From a checkpoint of a small mixture-of-experts model trained on Wikipedia.
Training: a variant of SOAP for the experts, 6878 steps.
Below are experts of layer 5 (counted from 0) of a mixture-of-experts language model. Rows are named router (the router's row for the expert) and show model dimensions 280-319. Each number is 128 + 32 x the weight over its row's rms, rounded and kept within 0 to 255.
Before each expert's rows: a language model's description of what the expert responds to; "comes before" lists some tokens at least twice as common just after its tokens as in all text. This comes from a sample of Wikipedia text that the model never trained on. Tokens count by the router's weight.

# expert 9
What it handles: Digits and number pieces inside large figures and table scores, such as 140,000 or $850,000, plus quantity words like many, several, three.
comes before: " |", "%", ".", ")", "–", " m"
router [144 134  90 109  80 133 127 105  62 122 150  85 110  70  74 126 107  90 129 157 177 157  95  65 146 161 109 101 115 171 158 120 109 126 107 146 116 167  88 173]

# expert 15
What it handles: Word-initial prefix pieces like sem, ant, ep, inf, un, plus numbers and spaces at the start of table cells and dates.
comes before: " |", "-", "–", "%", "°", " Votes"
router [162 122  99 102 107 103 146 105  85 132 161  74  93  95  88 115 110  93  93 125 131 149  90  56 150 168 160  86  77 170 167 113 109 117 153 136 117 167  92 165]

# expert 13
What it handles: Numerals, especially small integers and percentage parts, in sports and election tables, coordinates and ISBNs; sometimes spelled numbers like three, one.
comes before: " |", ".", "–", ";", ",", ")"
router [178 121 101 116  71  66 122  99  83 147 112 110  76  79 100 119 137  95 116 159 119 122 121  85 122 172 170  83  55 126 136 125 120 132 111 127 114 181 106 165]

# expert 23
What it handles: Prepositions linking a verb or noun to its object, like "purchased the hotel from", "set of axioms", "member of", "based in".
comes before: " the", " a", " his", " their", " an", " this"
router [151 132  93  71  67 101 147  84 123 165 143  86 100 120 118 108  89  36 131 174 149 179 121  86 191 157 153 114 101 159 144  61 102 133 150 183  97 139 109 167]

# expert 21
What it handles: Line breaks after sentence or list-item ends, blank lines before headings, and table separator rows like |---|---|.
comes before: "|", "-", "\n", "==", "===", "The"
router [150 169 115  89 110 104 137 108  94 142 133  95 124 110 110 143 110  70  73 169 120 134 117 107 162 157 152  69  77 165 161 113  97 100 150 144 114 191  97 156]

# expert 19
What it handles: Sentence punctuation like periods, commas, closing quotes with periods, and line-initial list dashes or bullets in infoboxes; also while, but, although.
comes before: "\n", " The", " In", " He", " he", " It"
router [160 180  96  94 112 122 160  95 105 157 175 118 136  88 102 134 138 120  97 151 129 132  68 102 143 135 135  94  97 134 170  57 142 117 156 180  76 163 134 152]

# expert 28
What it handles: Noun-final suffix pieces, mostly plural endings like s, ations, ions, ics, ities, and plural nouns like studies, people, members.
comes before: ",", ".", " of", " and", " in", " were"
router [138 137  98 128 121  93 133 111  76 166 175  99  89 124 104 131 131 113  84 125 130 152  84  99 139 162 155 119  85 149 145 133 129  70 184 135 164 147 100 170]

# expert 11
What it handles: Pipe separators between cells in sports, election and filmography tables full of numbers, and semicolons in result strings like "CLT 32; DOV 4".
comes before: "\n", " ", " 0", " 1", " 2", " 3"
router [167 141 102  83 100  69 125  93 112 145 156 135 102  95 106 126 145  78  84 138 111 166 103  79 148 162 162  90  96 166 142 104 134 129 128 178 132 152 136 154]